config = dict(
    n_layer=10,
    d_model=192,
    n_experts=128,
    experts_per_token=6,
    d_expert=96,
    d_shared_expert=128,
    activation='gelu',
    moe_layers=[1, 3, 5, 7, 9],
    router_score='softmax',
    normalize_top_k=True,
    routed_scale=2.45,
    balance_loss=0.0194,
    balance_bias=False,
    router_logit_norm=1.0,
    init_std_router=0.0091,
    lr_router=0.000807,
    n_head=6,
    n_kv_head=6,
    head_dim=32,
    vocab_size=16384,
    norm='layernorm',
    norm_place='pre',
    norm_eps=1e-06,
    positions='learned',
    qk_norm=False,
    attn_scale=0.177,
    tie_embeddings=True,
    parallel_block=False,
    init='normal',
    init_std_qkv=0.026,
    init_std_o=0.00581,
    init_std_up=0.026,
    init_std_down=0.00581,
    optimizer='adamw',
    lr=0.00175,
    beta1=0.9,
    beta2=0.98,
    weight_decay=0.11,
    lr_head=0.00826,
    grad_clip=1.0,
    warmup_steps=235,
    schedule='cos',
    final_lr_fraction=0.03,
    batch_tokens=131072,
    seq_len=384,
    doc_mask=True,
    z_loss=1e-05,
    train_tokens=395700000,
    steps=3019,
    dataset='wikipedia_en',
)
Below are experts of layer 3 (counted from 0) of a mixture-of-experts language model. Rows are named router (the router's row for the expert) and show model dimensions 128-191. Each number is 500 + 40 x the weight over its row's rms, rounded and kept within 0 to 999. Numbers have three digits each.
After each expert's rows: a language model's description of what the expert responds to. This comes from a sample of Wikipedia text that the model never trained on.

# expert 24
router:511499534481536559526454502506438548495582480555488479556539561508589562475462511513541458473415445473458515500456486540541406404496463529495481439539437459475533517533518475522499516497482503
Line breaks after a sentence, heading or list item, marking a paragraph or section boundary before == headings or lists.

# expert 44
router:466504446564558433493468562510491498531456495567474543509440492512458549463511510509494456560555521465519546564458493484580478450500531481489554495452510517519540549507511597456493469508498516
Conjunctions joining list items or clauses, mostly and after a comma, also or, but, &, and possessive apostrophes.

# expert 52
router:430509487523587506529513512522476489500453571476504527524519473475514502482508535430517506448470436543463435474446421481553478548497444393518503461452528455574498507471498585463496523474537482
Closing parentheses, quotes and brackets ending parenthetical asides, glosses or table cells, e.g. (1955), "kin", (world record).

# expert 58
router:510527514484588468463532436504536464576466497524501552473492486510460500519516519471474426395472462454514488508444462538552443556515502432509466461478519464527462456482494514523536475444517495
Slashes in table headers like "units/sales" and scores like 0/0, closing quotes, heading equals signs, and name-final words like Province, Airport.

# expert 33
router:575497508491497526575448520452445491509548479540548450506487545446549495488480494487485405571541475435556508488487517465459502445503466551475509498482441472443476485449500529495568509532579485
Subject pronouns he, she, it, they, this right after "which", "that", "when" or a comma, before verbs like was, had.

# expert 38
router:506476416431541472558506460488547441489513488500483575508509480482461506470454528535542538472468488474460546500508478453490580399528474530466503496488530527484435569514440511566512599474516555
Capitalized first names and proper-name starts, often after a relation word or team role: John, Antonio, Miguel, plus months, states, nationalities.

# expert 43
router:554498439422514495470419546447510578543508566537421516423478454494585497504551450576513550503467479508515527487463521479481397545493463516509473553525522560542480530472497434518503475505442486
Digits inside population counts, areas, years and scores, often after a comma or digit, as in 3,139, 9.48 km, 2011.

# expert 28
router:530541520486553528485412505452531525503510537424519433472403516523517502560511491475522532454483564475575460479510423506491443519535507537461520581566565478532561463506480497511464540466565490
Leading digits of numbers and dates, and spelled-out counts or quantity words such as two, three, five, several, many, in prose and tables.

# expert 63
router:543459547516465487519553525483477552514492429450522541549509482481444507486522527443507585533508465515544483557525477477478490512481475428497463541470528462502461504528497509484504519499528494
Pipe separators following a title, show, team or league name in filmography and results tables, e.g. "The Golden Girls |".

# expert 46
router:501536444510448528475536511438504517517497583473501488449398481480545479484499508471496470460529466500440482514475557516570524536434449494463489505546596415538534445534436447537446511536466548
Standalone space tokens in tables and prose, usually before numbers after pipes or prepositions; also table headers like Apps, Opponent, Role, and £, −.

# expert 30
router:455506494471482469520599454424518410502521472450458518492499477479484441503465474521461497479493533444499558477494455431471546477469509476546464420525528488511447472491436557538480525482565589
Pipe separators and cell-starting words or numbers in dense tables, like Republic of Ireland rows, MPC/JPL entries, page references.

# expert 51
router:559476443555517534493475549535522522439523469503577464493473510497508506506557553454563477505454534532602504519524452570474451563497486574467468576527521439513457474493466510452482525544442468
Digits following a dash or slash in year spans, dates and scores, e.g. 2008–09, 1975–1979, 4–0.

# expert 25
router:528478512505539466529550475411519539570461526460580503515562523557515539493541519490498547556539458443479496552442515440448560529490488445467534510491521452552498519485477481468526481445492470
Pipe separators between cells of wiki tables, especially election and sports results after a number or party name.

# expert 36
router:580446581538476443480528461481618566506509430513527455505489533473455549446463537419508462516533471529459552485521530438474547560436558481426522553487507455520476466452454539486532477455493499
Prepositions in, on, at, from, during introducing places or dates, after words like based, located, born, released.

# expert 2
router:426471513488535472567551554505490461543501459483508546521475473489546468523457515585491481490471525523488471454456502563490522525515543498417513522516541463442450541456514472520503540492468513
Nouns naming a role, relation or group after the, a or his, often before of: founder, son, member, one of, University.

# expert 31
router:510502467467580480446500562436476427513553537470499499554468506521458454538480530519523428572554542490464523533563458554469494489538518491536491554529479513482497471538497466519498391522473469
Past-tense or base verbs after was, to, he or also in narrative prose, such as made, released, became, signed.

# expert 27
router:420479453502515578567444475545493550488448535458482531475463494496501554483475495527442477563529569543521559490511537586543526506523537483478504448470499488572475567459503588504497480510522467
The word "and" joining phrases, plus words in section headings like See also, Personal life, Career, History.

# expert 1
router:525528538476524462464523522438537485523467525477501524464558456487454616499512432542433484526473493488533488497448533426454521492490476480473460464485497592485485431453536492493538492425546458
Digits inside numbers in wiki tables and percentages, often after another digit, as in 43, 73%, 4449, 69–94.

# expert 26
router:513512525553480531505475486480495612448435474543525446446492526493475498556557507526484453428471471465545454523528527534488540519416484418518453504560527570457555449554507525413497509437547483
Short consonant pieces inside words, often foreign names and rare terms in tables: b in plebiscite, ch in Manchu, j in Bingjie.

# expert 56
router:484490438427542522548469509476488450455571545487471580532527449534469451463507509490540477495509525498525508465538462454507540520525497528471483476486489552546515531555490522495475506550512584
Adjectives and modifiers after the or a, before a noun: American, former, national, best, local, new, other.

# expert 35
router:511487542565513500496479514542513507450475534520555535468479434491442519509500544442585493474515571483567542507457558545506482484574447512420559527550451492457472472538553454478520538449482489
The word of, sometimes for or de, inside fixed names and titles, such as Order of Australia, University of, Coat of arms.

# expert 45
router:482520439477537464506487455467491496519466511579546510417534530498463503521473521529465595496478448492498452434459506508446500446458509473592527481463535513490478469560513537559528461455546560
Word-internal vowel fragments and accented letters in foreign or unusual names, e.g. í, á, ñ, oy, ir.

# expert 50
router:561482465480585459564469544453503482575511519490492528471569483549419483471516541540527576451495474521509542462515554529539487534509547590422511511486578461570503499508423498461527492490491526
Month names starting a date after on, in or an opening parenthesis, as in June 21, plus York in New York.

# expert 22
router:488512431442421491541463566499456551464510505414458526497538506524461496485413481548513473410558412552457544542485464479472533476500452516561457471441557499564560467504481471423526531523528488
Commas, including ")," and "\",", after introductory date phrases, clauses and digit groups, e.g. "In March 2003," and "3,000"; also However, Although.

# expert 57
router:492473467517454410495481544445544573532485517512542544496477483563465475439462508473526392542502473472467481534500529486551500488456529518499572509495532497512490481488557501449562534484498489
Commas between place and country in birth details, plus digits in years and coordinates, e.g. "Kemi, Finland", "1912".

# expert 48
router:480509516470438460482549458526534468496476432529516509462455507438489530510441483550565508452519549456533478527521422423544557459542459488489517538537497473523500528482461560543472567437508574
First capitalized piece of a split proper noun or rare word after of, the or a comma, like Sh, Cher-aw, Sim-ple.

# expert 5
router:495498580532555483447566469433551446507524463563526521475551462454436604507496492475539445507471472507577433442505504517510393535518491446490508561448478487564427517576502512503548485477475492
Digits inside numbers and alphanumeric codes, plus capital-letter pieces in all-caps names, such as MD148, GPR119, ALBION.

# expert 29
router:501470446509475546471443505564530513445469622471487452554458538532415515417491505430451476545479504490508436572502542518452514532472558553448479549497439518528538540515517510493502486486456524
Colons after infobox field names like Names, Founded, Country, plus == heading markers, table pipes and |---| separator rows.

# expert 10
router:514509546531533485507540495422519421531514537483540540511556513544500403470525542465479438489516535461469478488496491491420485478450546448501526541490481493469516452507516476440506477562591503
Nouns and verbs about placing, using, holding or performing, above all "place" in medal tables such as 1st place, plus used, held, final.

# expert 32
router:547486463498529490531440536536540448506539504477533421519516477466472466501451533469490503503511583480526542467467540580402428504536471555466586529493503457446477459510563509460524537456488459
Digits 3 to 9 inside dates, years, durations and measurements, often the second digit of a day or year: September 27, 1966.

# expert 55
router:483560462427449503440483453523501493491588434508514474423454548454460442483481452526543433500478471488473478445529485505544551391493468467503507500470537496531474577483472559544477569437523545
First pieces of longer or foreign words after a space, such as epis, rom, ch, Gior, nav, Mil.

# expert 34
router:485491531483447513466537522490509482459538480554432513546567474511483479542522410533393474538401463545472471539482554462526484543493545518494434434461425600488522435483549467506549484460542461
Inner and final digits of years and long numbers after earlier digits, e.g. 188-4, 197-8, 202-2, in date ranges and tables; also "century".

# expert 59
router:525510525460504515491449510432536569454449556491563461443486522464495577559481513463556476468482503532572509492566473499564546517494521524480472596543525457521535476563521457565478489574457505
The first digit 1 or 2 beginning a year or number after a space or bracket, as in 1917, 2011, 1758.

# expert 6
router:505487492515498540440506503435481483485542464479504496531513560558460467456495507497449530478459504558458505516492524423464589423481449445535463433491552505485532485449485489504523564586514468
Opening parentheses in climate tables before converted values, line breaks ending list or paragraph lines, and separators like · and ′.

# expert 37
router:525498561543522488490487493507511465548456435553504438499535454452504562447546560490511501519492478591559495429431455518506544545487592481523561438473492479513470474531457557458499508473541513
Hyphens, en dashes and slashes joining compounds or score ranges, as in seventy-year-old, under-19, Italian-American, 2–1.

# expert 4
router:512503539504476522441549526566529455518530439517550462436557452551512502503471515397534534479494489453401485485502569511506442527520447446573541502454476468527506481547529525501508440481481536
Opening quote marks and dashes before titles or quoted phrases, e.g. "World Painted Blood", "Do not cry; also stray word-initial pieces.

# expert 21
router:506479459510526544528451497529461506439445452534427445548504590536520556581517489468543536511491416509485439515458489515569473510535513492483424533580568489519545540560464503571476573559475498
Full stops and closing punctuation ending sentences, often with quotes or parentheses, e.g. ". ", ").", '".', before a new sentence.

# expert 19
router:482496445448546492570532488491474401512473505431503502563537429513474517511500468543538516421507530509489548544529484441458520480569429495475512494510479451478445570496450510537492597468519585
Place names and given names or title words after the or a pipe, such as York, London, United, James, Lady.

# expert 14
router:445559547494403504493561519464577536449453443467555494413507452513478463491451503502555497439470568534578539493518532457486529449469489530442494467477482475458507467529498564514545489489465564
Single capital letters as initials, abbreviations or word starts, after pipes, periods or names: U in U21, S in U.S., Eli L. H.

# expert 15
router:538558435487561467526471487454496555517433578518465455502472488463532491491475461456504545458495499447476488520471469471432517460525505447491535457581578456489437466531470493524452464460472509
Pipes, spaces, digits and dashes inside numeric statistics tables such as sports apps/goals, election results and minor-planet lists.

# expert 17
router:550499517509421509485492485527531511461517494581496572502565486542548484475510485504585504484496505545505452552475529519478453466477527493516444500474524565458491468532487441580474440486453528
Vowel-final pieces inside Spanish, Portuguese and Italian names, plus the particle de, such as Prim-o de Rivera, Guill-ermo, Espaç-o.

# expert 53
router:468535526504462549480496439469508503497470557473480533444447486442512471533464425471416480516527496538452507512531503471567515504448444512497512440473481510438494463502499490518529529562545554
Of after one or three in partitives like one of the oldest, plus dashes, pipes and spaces between numbers in score tables.

# expert 7
router:411512529486531555506513573513430446530463511454466527519528500525582483456520524500497482535515513529478472458455502563526464518508528458519555570467458484516562494537488525462504494544462418
Common nouns, often plural or ending in -ations, before of/in/commas, such as time, results, charges, population, ratings.

# expert 61
router:471498393479485533495530507514501495537535578437483491456476508561503448467526445541468480462532447515451530556519578465465442559459487485496458578506554473444439542460467521463520507550509484
Digits after a decimal point in geographic coordinates, percentages and times, such as 96.502222°, 50.95%, 48.1118.

# expert 8
router:526486526460441463439541553531485487537453492484512501494532534521539522437530520505529541507513525527500476508496521499447531431504527457470501483539469537465545517605437454565478455532513545
The word as in such as, as well as, known as, served as and cast lists, plus nearby words like known, including.

# expert 18
router:450534433441504541486498510475463508480573548496475514550514493550559494501503464535468490499550510528433554512477494511485584518446530495561460553546504500448511430481509502482552438597616459
Words after percentages in census household text, such as with, living, and past-tense event verbs like married, killed, announced.

# expert 54
router:483468452444486464508471483466485415450533498496488491480524467481515498496450505494465515481472584469599523465548507580498500531543539580514480504433475575495469535546591425519484487452520500
Digits inside four-digit years, especially the 9 after 1 in 19xx dates like 1951, 1984, plus later year digits.

# expert 42
router:500498567499461498526465446542541564519415494393494510432478485457481522478490525496489522513510473509569516485438459496447596503420503450509508541530517487436487505450512504451482498480523465
Single capital letters or short letter pieces starting names, variables or reconstructed words, such as M, J, Ch, *k in etymologies.

# expert 3
router:532458491496437562509451509568487515502430425456471453557521505473474459455437520488460584561517571508459533526579499432459599515455555431570475469470488499477510464479508500508477497526518437
Dashes opening bulleted list lines after headings or year sections, plus pipes and equals signs in tables and titles, e.g. "- September 1".

# expert 62
router:452501437487525556593567513592489593482512499464505480535533429559551480529549443608546492493488429464501559461491480572558530475549512544470495523487448485513510494483504544466496504472498499
Head nouns for institutions, events and activities after the or his: league career, football season, election, Party, school, government.

# expert 16
router:461462395570537511531448505446484513530489500488492478457431538418442461455507490541485541523448413461529439491569519490515504566576492561489500529526519480482543577449496535427438543482530529
Label words in infobox lists and proper-name modifiers such as State, Official, Binomial, National, General, Best, Rural, often after bullets or dashes.

# expert 23
router:499515465451532479547538496509456505545514478528492522579540511529547533470442511448493524461482443518511491537489477498502459461543537480541454496524539469400509445534468502482483502480550503
Line breaks ending table rows and infobox lines, mostly in tables of election results, plus place or body names like United, Commission, Congress.

# expert 47
router:507509510524504536512469489567526544417517495484518504467446462458515518529417472426493555477520497517455509619528560488487461433469470432500503492571525503460490451478488511424435473519496482
Prepositions linking a verb or noun to its object in narrative prose, such as signing for, in return for, linking up with.

# expert 39
router:493506435443568533560518551447433477508529488577528512551470517456499488498506494490498554524527489461496519513531497545511490491508446514572572485451526524517470531548528475510417499518501593
Modifiers after articles such as new, American, British, national, main, plus suffix pieces like -ian, -ular, -eal.

# expert 60
router:457499508457525432503595504475497390510536430500535603513517494524499449453497512507528492476451505475495466495458502460483507494516496444463519567502508431540477511482477570532485529445478622
Whole-word given names and name parts in person or place names and titles, like John, William, Louise, San Diego, Love.

# expert 49
router:486501503467494524488534501494488522514510446594471471511617489536445594459555452581509507506509418513528455559485539480492390451481509500522461435460521565498488461522499509573499472521504458
Word pieces inside or ending words and acronyms, such as he in blasphemy, ub in nightclub, E in NME, I in CPI.

# expert 13
router:547504523493456533596482458538542540429472476513531484472483536452521589473504501507563458533439472463521570428444454436478555447494386481500551469466509453468499515450482544495436557474467492
Line breaks after = Title = headings, and capital first letters of words starting a line or quote, such as G, P, B.

# expert 12
router:427525613459475479541533557509453505462518429503515559501525499519505515580449451446523441569486482461560458510468500484472423519477471476502586435488586459468483504524496537573493506497562467
Subject pronouns starting a clause, especially I in quotes or memoirs, plus he, she, who, and I/II in World War I.